From a checkpoint of a small mixture-of-experts model trained on Wikipedia.
Size: 11 layers, vocabulary 8192.
Experts: 48 experts in each of 10 layers, 160 SwiGLU neurons an expert, 2 picks a token, a shared expert of 128 neurons.
Training: a variant of SOAP for the experts, 1804M tokens, 6882 steps.
Below are experts of layer 3 (counted from 0) of a mixture-of-experts language model. Rows are named router (the router's row for the expert), gate (a neuron's input weights, with its number), up (a neuron's input weights, with its number), down (a neuron's output weights, with its number) and show model dimensions 160-239. Each number is 128 + 32 x the weight over its row's rms, rounded and kept within 0 to 255. Numbers have three digits each.
After each expert's rows: a language model's description of what the expert responds to; "comes after" lists some tokens at least twice as common just before its tokens as in all text. This comes from a sample of Wikipedia text that the model never trained on. Tokens count by the router's weight.

# expert 42
router:092150159104049142142167120158117094113153144186134130117089121122138090093127108114121125105177146133143121173099154087111099151154117138105126107090125114136140070088120086098045086077175119109138134174151101116132131125078116097167112138
gate0:099158137086108152104168175125087166109157131143165126202123094175077085173164163171161175125152128151099147143137137124145135196144173151175100151104080130109138072088111088116114076121149101173155100125097147152129126121140122135094128139
up0:077150131126124103093141126130131163153191134150163170175158103133196105134158175131117141081159175142127134172092128160156110155114119111174121156162058133189181160152129097104110136191153174133129142156099148119036081148103096087164093127
down0:091094119093092113114149119127087142118093084194136083089140152085090129118061159091146108158110114158161115171131137112183144147166143148097181114171190157065104068101115086142135088115144125158161133114130107066119123136147154103123126110
gate1:112137149082134098140169062156108123144192119201153142117135093155159139112123145153117130094143099118167181101125171175205138146155124104112120162112128190150183114128097164165062120141136164127099095147157145115064199132158094110086100158
up1:136127169104059143164127198121159117156126148131111122104109176115128186104122153151213145131173065128125072140117170090110134114123131159119075176108091069149143136084095104087192095109150108130132126116123134105144126110162110129144131094
down1:140106134160119152118161081111080184133160135148150114166143113160125104077159138129106160137063141133101094146065182114111146115111155100213143179144129113129140092187089218183168110151124145151087104122136153193121125162086183145120147115
gate2:114116162125094123097164162106109180096151147164108175128138133039141069130094144080122084117101164166130111168095122148149143165127172158139122110123116211106123119141094117105096159091111133164111147112130141110128109113130174156139090125
up2:143096113121164149178158101085185150103148078070082170060138153145111119161135117112114155127137116128147095194110149152152139109144110098148110136124101177120072136094141173170036115161081103081142162154132144150088157160139134095091122139
down2:172108172118154083173110118154128145150120145100152103104132110153121087124155163122079137125100113159136154140178132065130155205117174121154115141148160121147138167133110158135148131129129091108151088116082062159198194140122159100143157073
gate3:099134188079150118132179098134097048147136137181105108094119117178089145122083116135089143146109103199108049143168118123096096151100108133111083123136133133185109112101134112133112105141095150104118169116158088113097136234071161111157141130
up3:162204119171104164155112136129159151131156120156149109156089143098159110110119132124184089172122151103183168125136157120132101157137150148122118191134099133058148143102109118133091183214193142193092101106158133087195097100150052127120188124
down3:169142176119142122173180130189123100176148179177128108083100128124109109146157132148095073123118083137114123150139111142118143135168098140173109098127141133145157153133132190172212156151129114098146114125079210112200097131088140106104136102
gate4:134138123164086135168105167140147120203183134105201117128151092069160097160108159126173172113121156065132160125124079145114152183080108154149158112142127132149193108161113077119112136141170098157150158124128136070181078092128112114109110163
up4:090144108132066133170085163153147122140153191096191109110101171106095074146100158090138193094128150111106184107089145125046214154106109187123090112139144148155191108090106126086091150154141096159178145122119157139152083106120096144170096120
down4:162107130075077129126172160138164114056172126177106118149091073095106125120101093151132119120121068137136159077104124072141137152176122132152111146165150179122135145127162128137074176155203117070132151161147130164157113150134170131146123166
gate5:122123152131107139159142091092119187121119144143147151090088103197089122110116155147159097165144152178166126163116123117105175098162154129048164106134127183098082143141139151164079137162163116102178079159080086096127133093091110140115146145
up5:174132092085109089170166100113162138129159121124192150078120115109102098084141191158105125124168106134130122134053075135124167128113129151088158148138066140107089140145125119132104154196077124142148116145121149138177138064126142162118152104
down5:119125133103147149148083138133156135090123068142128062197126123149102152145125114139151114168071106131093121133183207094030119156113123151141064144150105118153182117136097141171115149042114080169058128190127066176079146161158107136147113046
gate6:141115082090113077108138117162104095105052143089149130124130123117121103116152041114114102129110167123083143050210147097133112146154143086112112087078108112122109094142098115160138163165078159087113126140137114080100154161078174169098131127
up6:092068132161089074089110075084147100115039110093146132116125117067123110149130034099095113114101066106085127066186201170122096110172135097122109163095085138108163152183126130120141112113115146080114100109153124099101142155110123119120127099
down6:086110138177135121102131163099159136133130105101144120130138132135203122144139138125142159079198054093143109112097120118112168147114086104163136140160108135140168154143122144074159086127132100145127129172074169152148148160147115106152120095
gate7:147145119158116136125143150156125126127137163162079099175128100179148126139097065143214130128153113131207189122123170125099112154173132102141124130153128164105159156089137175156120117125179083123161176169144149150105219168136116070143159120
up7:103160167175111132110159176110148138124097067149097126055103159096156097154088136123081153153174085146135193149102172129130127099133144135125114158175162127083205142072122111133154135062172093164132143159163127184115124183163111118147176123
down7:110106158145099165161137163130139154121199092081118122130224154142116136128130136114117092097165104060119094136067104132127130145131155139182114137096088119161101094105155109149136105087127153117128148122131145088102061108141090122148086122
What it handles: Digits in numbers. Number tokens and digit pieces in statistics, tables, dates and measurements, such as 000, 50, 16.1%, 363 employees.
comes after: ".", "–", " |", ":", " (", "{"

# expert 38
router:089126114138126171162129106154126088104099146144142147139076132122141078145169111129115145186097103146118147128109090071142099103170119141092118039157092116139128137069191106177114112084140148125111104194171123133150113212097124090151087100
gate0:140100157130164119147089129151138170160165068114114120126147108108201171078123150121131125112102156108134145147148123175094161124190101114119114120108143083117130182089120117163127152145129112125108070119136148174119144136115141113104084109
up0:111060159121101129133109175108166147133116110166139120138132116143137180118148149133112125107149071092143156101139127159127185177147157108123133087075159100138150160085104114163108099185111105157105069102094153202112135165104130111118068110
down0:116168087158180145101126120105135041129170148135117124076112145129207058151187154141128155183099110127104172121081155145118133032129156143099093154123118120160115063200135103107098152132092170128188148177104106132124117100099113120159115083
gate1:128136091095127166178159130156144162102108132097118146127156095076114121116121124107126135123139141131150146095163158115104135136128152132084165092144109052125123145182176080071191125130136122141088144135113110080165117163112113089112126081
up1:121159114184145096123074170133114097098111132129133133146114123175098223122110078137106192142132056150130121120181125092165131095204162164132182171142103139124172129185131139110185154101106071109129140160142118102128143112132153110163128121
down1:103105137178113071135095215090118158148093165130143132159099173167133124126171110155206141059161150080075189111045177167083076087149182128137088125094150115125104160141175089179120154147050106127115173224148121129148125129135121048204115138
gate2:161122135134118111164113119169117087129108129153141136074133115152143103076202189137179157094096100092122098116107158096111171109072177165151058096183068123157078118100103140141048128126124153088137187175137084177089148100140123169120149162
up2:162118122075106155128152181114173114146129135096129150170088152134108116088199111104152152116133090085139154144153179106164135133100176193069118081143081153114091101076095128114138130184116191171182103103177093120186143129124060092141145159
down2:098126134085104135133131116119118150114181117096086094106106055112102160133149155157118160104184077133102098129111164142063065125050135147135142150095100111113158132172151125123152106115208095126158160151113102143108115066137138127131130173
gate3:131139163056149085087137159169146147110101149093105109074132130129172136064106148093119128106114162068125115133155158118104148124135129148026114163146119156134139142076111148124155167091117101182137087104145129155152101148133140138093122108
up3:136104120177070184090111117117136139115125115143111128154157138116114164179073211119149045182087127140110127109116065160139169067075138134153167146177122108141110159128173073097140123176117118165129157141127133164157099068093148234129090150
down3:154078085160113128080152141197108100140106154126060091139127126172081099159137110142111108087120088130180099118150089122212112157061133142157098117146076142131107112112162157071131093192199104143166099151103132117137103128154226143156140080
gate4:111107105165165159109163103119107143161158121163129149145157041157202101189205162143141155171185123103090162088131094137096162111090164154103166144141094135093100106156135168133138130126111155105085146137133139093061181128115208115142126103
up4:159134149145132135107097091163129133121121138103088142182142154101139101134172119157145199156174121110065183120125128204143124081088139155140078168133167153162106063093152134181125092153143203144170162153109131113136151207142179130172166051
down4:113115113141136151156122157189105115037104131160182143104087165165169125127149129098114155153136126161115140088065114103121066080060124056100131154152099113123089125188110131148108129174113131129101109101144170131118151098162090143094083079
gate5:149190119133144179150151167137179171135103195141123137153135080161150122131176131108140112148141176164150155140127156158089153160186124168153107086135151166078095127114180086082123129164163141149120138105164068141168112085116101162087118110
up5:124101110115141134153186114144132160092171110069171143146086090124111139106125140141074166138173161169088149112112100075048130134087096089105092130128093147183123083175143124112157078163142137169124113150178098158142145140120127167102092111
down5:140129120155142159165134162143155144063157113130127109105160188147116119108134126165107145143096076084089154122047170129105101099150117139145093121156033088157126177111117113079085141189125135141115101180119106102102162074132095159157115137
gate6:150103141073093102114143104118139086183111142157141192132103097111139124115174045107146121081131098139138102133152079076116163119156124111066113118116080147170141120093132115175138114112134155129047080135105046162188101095088143109119072109
up6:191105182012171162137152093134175148196142116138122115167147127179133125197151120132105106082150146149141109066182158127079128144153123099089111147142179134151163101080123173164155178118096132137137096142116095106128132175159090138163077106
down6:198141199172130135121102142125135146082150173137120079167104169104134135139161181136078144104122149077140108103148135091111163180116121150126196164125129129102118131118176160132104145154202130110120110114170130127200142123136132145154091174
gate7:149153125127212116117124134097078119149140138123072185134089139131102122212128097170054117076136055129118115091097149108212146128161157130147128111074106085092077117128193154113113128085099145115118139133106145177146097156086117083143151157
up7:101174059113081101129145112189144121144167132130110120106171116141181086087113110103082106183091162130191127092178099128139067112120114072180107100136198126146121147112108102111080142131134107082103137112105111154131083132190157158125180090
down7:168136146042127119112119176152157106120122104106128144109112092172133126063064141182125096130085033201114099116087112116085121079151117108107078153121148109092149176101177138100101143131056084145120105137131130158122182096103109129137080169
What it handles: Plural endings, paragraph breaks. Plural s and -ations, -ities endings on nouns, such as camera-s, Song-s, and double line breaks ending paragraphs.
comes after: "'", ".", " =", "’", "nt", " other"

# expert 43
router:071177147136065120118157125128115130134105136154106147132011129146171123088165105084126102118145137124177159146147125091140112076113132114105066099105101154093152063077086102144064128123163171126150138181127187091110151113074135095169138145
gate0:050114150153117110102120150205068110125120104150152109157091152109096119126120099137182098070139064157160029115084122169138154166134146152153104146060157154117107099142125154141134164168149128105159143196154119100116104156104147087053133063
up0:093119148080160073127114186119093156101161087157139084153112136162089209147159134156114092113103102102140083115133129077127133134105092133150121087049130120084149085170188144128158139223086168120163145128103127103175161125131138168119144121
down0:169099189096099159123122176131129062105097135120126157126162129155137150170088080208177090091113105126139135096113125119147149100133139084089145118089092087096183166102100076112117105167160060158156175090154109106101151078152119131130135118
gate1:135132105122151158165085162111136166114152131113115159142146097145184172113121185176121105173187098129110207172129158184125123184136060019094108093093073137137121094120170090101174069074075135143128119108176118157139131119142129148101145094
up1:126087137140103086131114133099180171088182125114127166120105068161154111144056157123106184128159107085114192116093070171119130132112167141113067149129150166090118145132089052154109131093109104088111031157116156148125180146136121204204147184
down1:077207111186118193132096085159160117138102146109133097160129090099159146084108183062154106137117165095117122159115117109104118139150125139098116180111143161129194181138181075127166147125091057186095133105151118135143142092085121189078110133
gate2:117125177132140176120083148136158129099104066138113185169079152160139086093145183131127081110110163155070110101097132126155129147070058131112169140062088057149109133089182097150128131134138101132167131101142113121157120109092137154189205157
up2:149187058094160105147084101133139144116099104155117132146108164121161160090119169138157142124152083125057112146077129124147208088153113137095162164177127123183093116126153165088116094136099056106171112087120120102110149074105082169121156143
down2:075088158178129153138098093132120132121083123109088129155175148178128162093105165088118152134143155099121153130090184166114162135159130117101181130239168173057175132182155117091129140120157079067154099141126147156090171151112097052138140124
gate3:145059122138154154124111128134118156135119129103118116141100116141121118107130103135105128113125145096100162109163157085166162114149183173169141126146207180148154095134158176062063167136143091145117135107098126139135171117143146110080153112
up3:152107079092127139145119123110055090091184139168074088166131086138091108057040115053096230139098129116175140171100140142081135139114112136143141128059118135131188160136110169103165102120099091134106157097126110140141110108152177089109171073
down3:112115102111095128113074136162093157101132138125138093100086125105133104145135137089128063206126107095118166162180160111137140146055140125130168111168132008113106171136128115108140102090192196137150129133091131085128002121140124172127155041
gate4:150080076192164170170093103117128104138089093119062107094120158150152128071146106186146175127038129144128121150164138139121110099100137130093174096097206131075068155086174111144062139150171116158140172188150158064131128142186126139170147172
up4:128202171135127080101163112130163128112105147116134166167136117162097104131171135052169112149131183131114130127149085084107091128148191157151102100131127133113154112113107145100134117132134179165123178164163183149138172124140117125105083136
down4:050156139064186081087154125127166141177152142134151118118145120106145149139208123122085170139102126105154148081137097135175105115133160130089119116055112092170110111067077105129198090129102123183093156165116160126146136099171161152180147159
gate5:109084157100079150138098172097158127161132114134131110160123137147138062133072207123075195140138142086166121121110081175131135163126144132154085099162103062096140123085118146108072123104166089089148112147132085179106179202091168107137117180
up5:085085091111100140121143173126190172211185122121124174109162121187190067131104185118131212119119154091157135151125065154123129159116143139132096149178146078139152146065140127135062111114161152154122163110151077168141114155172098111103121162
down5:130149115104117193122098149209169128119134121151121199176125108149140069088145106133112138089132133118122089128172132169144075153160127093138086131136186080118171145103108135114126124169138093063116132078122172085153083098140128122115107165
gate6:145097133119088108148098125124113150164101110146113167144074069107121094152185071166091105176149153140119128070135117204120144094131147080104142129128123178127056112112129114136107121091117159121160077137105107097145152183098095158133171113
up6:147140122114102122091218124073157108142177129067143098103140156181092192113106189088143127117054106100142148132105139079150092133085113128151132125114096118087161097121151170122144140092174125073147166126196150173123150081170132072133117190
down6:095099136098093143120151136135058108101106147090240161200111156189101118106157099167105124120189096181128113111108111157125163190129198121114134082174072131144125117087107057110078132163171150117184087112144089114079120099142183100139184091
gate7:169150111094123146165141093125107110072107081128117128137130109128065122190151132196114118164102150114081195087153178169114124119147108123101117085040126077164171131188076160156123164119102144166151176131156085110154155120127126127158097175
up7:158160079078092168166114117146120106139121139118155158110131140133136170058132142099152170189084159179131099115122144108118137177112153075058134123200107136143115151175121110139138135187161142127110162135126105138132111156120120100116170136
down7:174142161159165127100160116136176123138087159110128169131148116094154129162144110158112143111180094127116114116086167104157094110133063132105105184101124098138137084135147153174138128124073126134066150113168136168125110095131140156068143115
What it handles: Small numbers in tables. Single digit numbers in score, stat and ranking table cells, or match scores, such as 1, 0, 7–5, and first.
comes after: " |", "|", ";", ":", " has", " had"

# expert 36
router:049186146131114135136156122139101125142162130145164133144080104115139080129165134099138112123157203182153157126140126057183117191070113190137124085087111148069143126112129105118079136078173173111139139153160154131136147159119054133168121110
gate0:141099152112116111118104106135085144107084192148126140135136092099171145099208084078093119157163106170126154142144155165187095104117108111167144160123121168172115129067108084107139139095170123143189169095092115199147101182158102097182081134
up0:129151131120146125127129134147138148103118162141157149082110095114168122179167115101203144158131071125119132124196156091087112197112067104185158078125128149136127150115120181080119147133130137115113172085109115108089151115112126095086142153
down0:104142121102091127132085158102128089100079155111121126113154116151160177153042140166133172079143170130094101099114172128084120126159140111089128101160090072123136108194102153161110116111137059103165125116143100146114153122164098132143128161
gate1:156097103130096068081108133128116106102156150124087124214159125166126111149144151109139153108193138164116124158117126185166150144114091098168146064123103075150152115123081106150147152080122110191128173184120159126129155105156178081153066136
up1:059156150090156140141157139147117168184144118116193099091140163144136137121198207149064109137145188084089135077098148125094136202147151123017166158152072158157109093138185124055114090163110170134120106096165144149110106150147119159137174122
down1:093191099137083181090133086195106118187140156144101174097147130028144081069131137175121120129173149121104104170150156085094130212174138139099108151113123138101078105153187133120160058130083115124125158095070126096090145181166123163158129155
gate2:134070157112108116140130073113093145156129128143093095111110176152171141079114145092175121102156109126107117100151043107153110142117151097137136117103115160090086138153121089080162118121157114096141159108129192096173132141163098142149108162
up2:136096117188132173149136111071137101094135161151131148148135106104125133170191160183109130158130138105087124073069182122113125112167124116124111126097176147153148152091108100110117157160113115156169097173178102092067121162099160155163117082
down2:096077087157119123141120069175143106075110129077112189151133148061124153136108094147139187140143188185078117131155122137071135128135136135117117101131180118116145172089174086066073083055112141132118141046103128147094135108126089079150168197
gate3:183185112112106151071089158101142112132152101126147152077136128116065143064130172133117117117070112113116168160091155094132131107108091154131105101090192130079129162107114149085078161143092145120079140117108124122161081126162140153036137147
up3:192133167124132089094120167110161104100200209098164106150134147123157110141121138100142082139102150097100144130118200114073112069177152136117078118118106122124144132100086172063143166178140131137177090136088095166124116135137185041112118163
down3:135242165135179118111135169183150192146123100117152135146095131108159180147141075152106142160138175083115131076104164201085159172105141126167148152085106100090136142164148109085100139124109161153221115113136097119150158102055111108143195082
gate4:115142109143148123119153117145160119129176145130181135107118140134095126137107113130153099108092084139113148079113118078149123151170122151105099130111115197136110130114167175172163198045149142114125098036112130122195174151145075117114124160
up4:087146126132123133101167160117140128048125162202078129135116177146111111124113097104044149090136119123124160111188184153132151138060102131107137173115124092126107133150150136115149145089166198133092145061080137122181112119151156156140129107
down4:134091124134155131126141083126130145108111127115152151139176164137086147130176142098133177182205071133138111082107119136072137155143094088167132161119154136123104112143176130110154111108127119120129158178064154121168091131139035138117149093
gate5:088138157108132129100140099130185066068093113127149087086141118163167191125152096141143142123103145099139119113103135140134152068148104206091119118149056105124145149120137145154079148125187184084134120102185157129183133176137147109120101152
up5:149093096130138149121077109147065148127075173156116185092134101127170198106131146147076094118146125123136147077114132139127125122092162093120117145182209120087150130094109091135155103173089143161086093109158066139091198068132104190138082117
down5:101089122102138144142189140167100125073139104137205132129091180112135137072105139074151101113095144151120130111135120083133192091130129054163133128159090144164157120161166082137155116088078116100078186122175146140120139093101139139084100110
gate6:095180073123177102122170110135142114155118113136138115088181080059058140086137157138147156123134113163129116161123090112168145196176105154152198112137112121100112125132132153121162099106107141141078169194134160142112108180147169129117087072
up6:163143136101140122162186103143187200091141138137129097181200084099123096157131150184067134125087160152084141153121179148119092195040090117158080034117140186121135099143056127154099117119108137066149169146129132169173134166165153109117109145
down6:129192132143112047137099151144130207159146161183124131102124182072158162127124127132093135187151074086138182134150137117098101195094139155100141112183154199101145167164140101138144114136158144136113158101112203188160176112191176053097148085
gate7:097137148088123174141086132161114130125089058101156106181136137165131130111111127200159132097103124117146164118111073142183168051086140187189105126050106150120150130160107127142119139111123090075142134111188135130212147094160155119202135167
up7:154150058194127112098119120095097128159144122153118082113107126127136164144143128106124160113152176120070124107114199129118144134116077140097129111110165138160176140136125122165105137169120100164166138134108089104125074197074105129094154087
down7:080071051103133111124119151109113123045122163109121152095140099139079132156119140197163101168129101112078082114115103100130135098160162145113064131138080201128099113139151119140127144105119175142121187104147127092097129105169136120097145121
What it handles: Starts after brackets/breaks. First letters or pieces of a word right after an opening parenthesis, quote or line break, such as (until, (ID), "Both, S.M.
comes after: " (", "\n\n", " \"", "-", "=", "\n"

# expert 21
router:047138157162085135114137067148137130174150116168144173147085091169128079132167072132121120144164110163125087127109120085145100136099147163150077087143117129085150117076153120107125111100196138139151088199147164076094127123139118092166154138
gate0:108108071145130057144137093148178136139135120131079119144129116171160052115122107143138129096108201053145118073107080143211129121091127116152176142170192096152129105121146156139125101142171096095116151153106181169127143130117126142174121150
up0:128109131169123157094123102116122092135110116127194130154132179047139188121144138113093151130131023155108097156132181107124103162189136187130077170146083119148104134132144084161109132181140173200140130168129100130215121145132159159104117129
down0:120139120111165126137166110110115119101184097179103151115244099149111091107095100129151126135159163128074143075093101151099153149095062124125154110187132204169140127089198177127138155135151150097100180105149132104108141143110110118137133155
gate1:107083180093120120104145078090164164096116061153150147121108109061168119144172119136133122102119094114122103069082119148127126101075107184127141103076151172089067126167109141055141064122109117074094110094166126105143134088168116079127114102
up1:123107147118118138083129033127170171070126106153102089107098088106138120100166139172104125150100089142148063119063078166115129116123138112097132137075134178081149143126116135071122060150117056168099106101152150127131090131155075110139119107
down1:127135066111108101144121138080164158137146109121148102123157087153137107165150101234169142090171215197122077159150153151133159158116158113152116153097134204178158161130126120148129147117120133096127124144172136065079109070143139112158170174
gate2:116093112167111082098120165099077101102105148160119081129069198150185129130109135157171149118066160154073161098162070102171123135125120159110087146112174185148121116134122108163134150139116073136152147117146067156120101153139136125127054129
up2:115089210160134103106158097104141193112105123119175116095118118100134162196153119162092152197147171165185100178063122167045166144166098130104141125113174115087144161155115090128112085063057122114057148167117108088147132167159085113166159177
down2:117117113166105112104152156144135145089116138130104077121106102075149102116101151131135138137099116157137130103124123110081134119229134170175168111152132094124141164137186100138088152153169128126072132103185149153122092126175081152212197152
gate3:125136164127102154156121121138141177137181135110125100099096127112136075112135127125136123136201093082122121151131095128178144137167178198137145085129086096153146116143107130122105087196151163145139150095131181151112076151170100179106156095
up3:097105147136119141176122141138132179167161183144160109132123126118116078088128126124133143154197077109115133137130114112191117104201182160131103097125061152168175133132141135150121100201138125215120147109125175144146052178176097147121114084
down3:111095135128143139109079135130132125123136128164184152144140094139130139128135059153157129126103101193130079103088152134133158112118022110175107189122127140127151137112090135135096172073161089107103085186117113102095183131149066043164149131
gate4:104106166141119143138152086126138150152130148135176163139194115112109082087166119106135137123086133077160151061111207181176105108054128106157143114083091099154144132133165102139118178110099148138147146140168128116099110140155135091157106156
up4:171085125077151152138136149165184073124151122114133151092136131113177158145150134115156129134128159090101122093101162176103126137165116092130138155132137077145129119106149145130176159144082204158100143159128068158113114133181153112159099087
down4:158114151093055121065114118140116158184079129112046135102158155062102131141108166148139137168054079124172105094134114156133203129064115180114099201135144138094131122119083102120170085102146124125168149141106174105091147081100061163157151135
gate5:156084108097133138133177158045133099081145154147119129106102085092139137152138155126126127102076101139123112089121143043150188110084171140147155110123141157125080149203153169127112111160057161121147145068156116129079059139111086084141153164
up5:151133139132121111147115115121169115086072149078138140172182153118085167063120107142079099155141139114150161135131149140117126126097105114139137183125168077142184155124139117172138115098141134083129129143090117138161149196160094120117148057
down5:097108165091097138119165152113111164032080175111148124146133100119063135126097120091142137095119161086144131098154177116071155105184149085142146117151132131198148165134139137148091080148136114076094111142161146144119113155120096091115137132
gate6:124123160168141099118149136106116105146098142094138126169143077176119083099105092118180098110093136169068107161126129131163127118139138169138074105100159160084029140148139154130102133114121087119118094199066165132097158131094159066113174132
up6:120059157140101109100159148115121143123173151126143131138175133103144178055130123216105119130119084143137150108122113174158161169160174093102090116150102153085141097100145177136118090179134082102204156185185115117077130183097150114191147109
down6:062187167151137133146100162099142135124151074162116107094082121081108093132105123101121080129084141181161187116118124099152132175120155159152086121172086131077124158181067143133144171182099157129140105165140136091135118078050200173066156135
gate7:064155144098065128172083140115132060117096177117151099139101098116168152137135109211066097090175132183194146150154123114155101088138098161125123124172186123127110121123118161150159183127205133101152086143185088102141132073119101112117119126
up7:152106099131143138158146158095118096098163154126089151097057185132146110130129075151088090126116153157165125135131142118082121101061111159129079102149120142109136133118111129097177170164156161106172115145119084124109132122061090117092150111
down7:083098087074122140173106069083185116187164114114128033091155149161161089159137126144117132136103168120092093110166115113148096149097170129122142133101125091128183073124135167178183081195073089161131090136143164079156236157085156170101109120
What it handles: Line breaks, possessives. Line breaks ending table rows, list items and paragraphs, plus the possessive pronouns his, her and its, and the word real.
comes after: " |", ".", "=", ")", "|", "\""

# expert 23
router:065088210114065146171134105166127136096131125124118094168128128108114137143134156140126139144116162116132138151127133060075124124110141120070115086143128132090112087144121093095072130038209115136105135165162200144096098145126072085161157106
gate0:063182131085022123128152160163146146143171117087144143167127161105140103086143135148107125130117084137185094185170089108097102069166112132091184138130156129072106094115095074074165124067189100148093078127111110099163152096155125104113071086
up0:170133118141127076134105184131111058110116130166161123146135050144088102108107154169120131078192098143080127083165123120151177159140142123128127185143112094138181111087169168103102123174036115139119122128080116095157113148116157152129206142
down0:142152096132152127113116117123098105107174105155158146195104127142210131130147129105165133045104164161138132087124136139129115125123148077164109149096113104106139159100190129125030096122110142101127144129146117133177137167122082101116179084
gate1:136102158107157158118104055187096140125139077085145189123131137139188139132104126115114115142084154137072152139149120116098122162118148178085133141140055121079073171069102102192091117089109142084079141124145158102111135142122116083124081131
up1:149112119138097109149147164036182118106119150166186086137160148068045066087110095137097135183174124089119111152127121096153122126179217047129170123138159127171144029169130143140121090112155113146114115133146068142165111130140165174133153100
down1:152116077098157108102121108126065117142080143146159154207129124060172121103115141113132119105136170142134121120148098092123126172123199086099067140117140107124109141089127146114122102120148093145106193145088164101164119050132141138110140166
gate2:142137163144135138118156209170117151072102113107134098105083092132117107101128091150136172127143139089117154096110155187049148145189133137115080086130101122139117067101152061157141110131123121142117135164097143123098105139096150089124126154
up2:186148073104099067104081071137150208152189167172094142143170193137142150136102206094139120154127135167166096128101100109174112095054145104175148185099146102119119194114122164112154086157113144115212151094122139161143145144190109129154143082
down2:106200098192114175105128138104127155119123141106097145082133171073072120087167148095135123143085118151107090152131108130107159172170088141118139096124141083067128110146135176067142122140125244108174150169128181161172117089081147124063099122
gate3:090094086078147138080093084094109212142121178091099120150113075147094212117130103108126141155110101121104128142099138111124158126073049112135167093133189102157184110109150161096153209126141140092116104167104089174128138090142160084123159097
up3:156104089081121145121144132056140157109158150129106154100116150103116182131119088126061126145123112067120093163171142113149143099082097103160118102152149104105140095124131091029179155124136113097094076138170172187127133045110135099138204111
down3:135127172179125115105182093159140071117134123141121109131129161089150109183103113099187123189088153082133145079116130170096116167146160165131140103124136157094203084104130190146103063164131167144119145095128160163144149133113057115119101131
gate4:115085207101071090085102111140174123097135048135101200146111176144137178124147170141119116107163159132126084152127129122153127124149174129102075143082130136111133125102105156111111143088160075109133193134160128085082198126089156081162074135
up4:128097063077145147109129143086105169102141214175200130122162093144144067131126103154141182144129136106116181076104093186125110156120082150157153101188152119129136150121109099141184113105088136147131090107133087160135104109130101174065167143
down4:170138047120105068169155094106184134147170121140107150148168135139131166184092134121109087086141123099175149105163112140111092115179112142119130115101142138177063100133134093125140126120134096060115116146119183091087130103087131126160122148
gate5:100091132143157039131108159172099104133188175116163130160127094132165115086103140152068158075115133122092119146164127166137147164150119169156166097109112130113116143125192148110128137122080100179169102075125153132191125161125045174150103110
up5:152105205207094087135180147167110146122122188061128156171089063100174159165083119156057139106133115118099092133122116122158160178138117127156131160166159113117107174170116089179103098081096112151150105096132103136071117143148131131132126148
down5:123126143133074124190161158094142178094094061108102139108165105115114102160117117105097150142109125128135100146135127136111191059136168095127094179143111109079122101180185107144117178132068166146154133130166135156146110078131113117104124111
gate6:081148096122155106146138145142098157168137147145077130062193109098100158171105041056175127089145097120128100149124122151130097141113182073159120114152099115191112078155210120113136141126144074151112160173109119128173159109112121187123084135
up6:142156140112169123148149137152105124136143149127040138145220136124081110109163095069128133164100138125104120102154115131160122112100151086086094116087187130158098176105165124064099111156112126183141166146114045141145130137094182145154123124
down6:079077052133207112068128136143113158127137158109094135126120189099097140109129086134167146132170124067127110086114125119179056098151127049156072140137157128130079045151174128139061137141103140156074162156167156148143099127143119106149113091
gate7:168077137087122167099116141117123153151107144119136134133110174095117131105124089106101097170144148112112116163143095071095129104150137156135150118174095129083153094150152113168102129075169092097178109093095132139118127161106092133082146120
up7:101051129152158151156120119127125149108081100219140161093109103072108125094113164071073126084136121143090125129132114108121068154124150124077148143165154160141121175102131149096167181049188140126159133135116153135119129111117111183133146156
down7:120124087173133101118093122136155110129143148117113139125184089078135107092118148094183157100113157152166132083119126142108144133143135112144126163146135079129087120126130157141144113131157102156103115113067056131188127143087186090093197088
What it handles: Years, time, quantities. Years after in or dates, plus time and amount words, such as 2005, season, career, years, %, million.
comes after: "–", ",", "19", " in", " (", "|"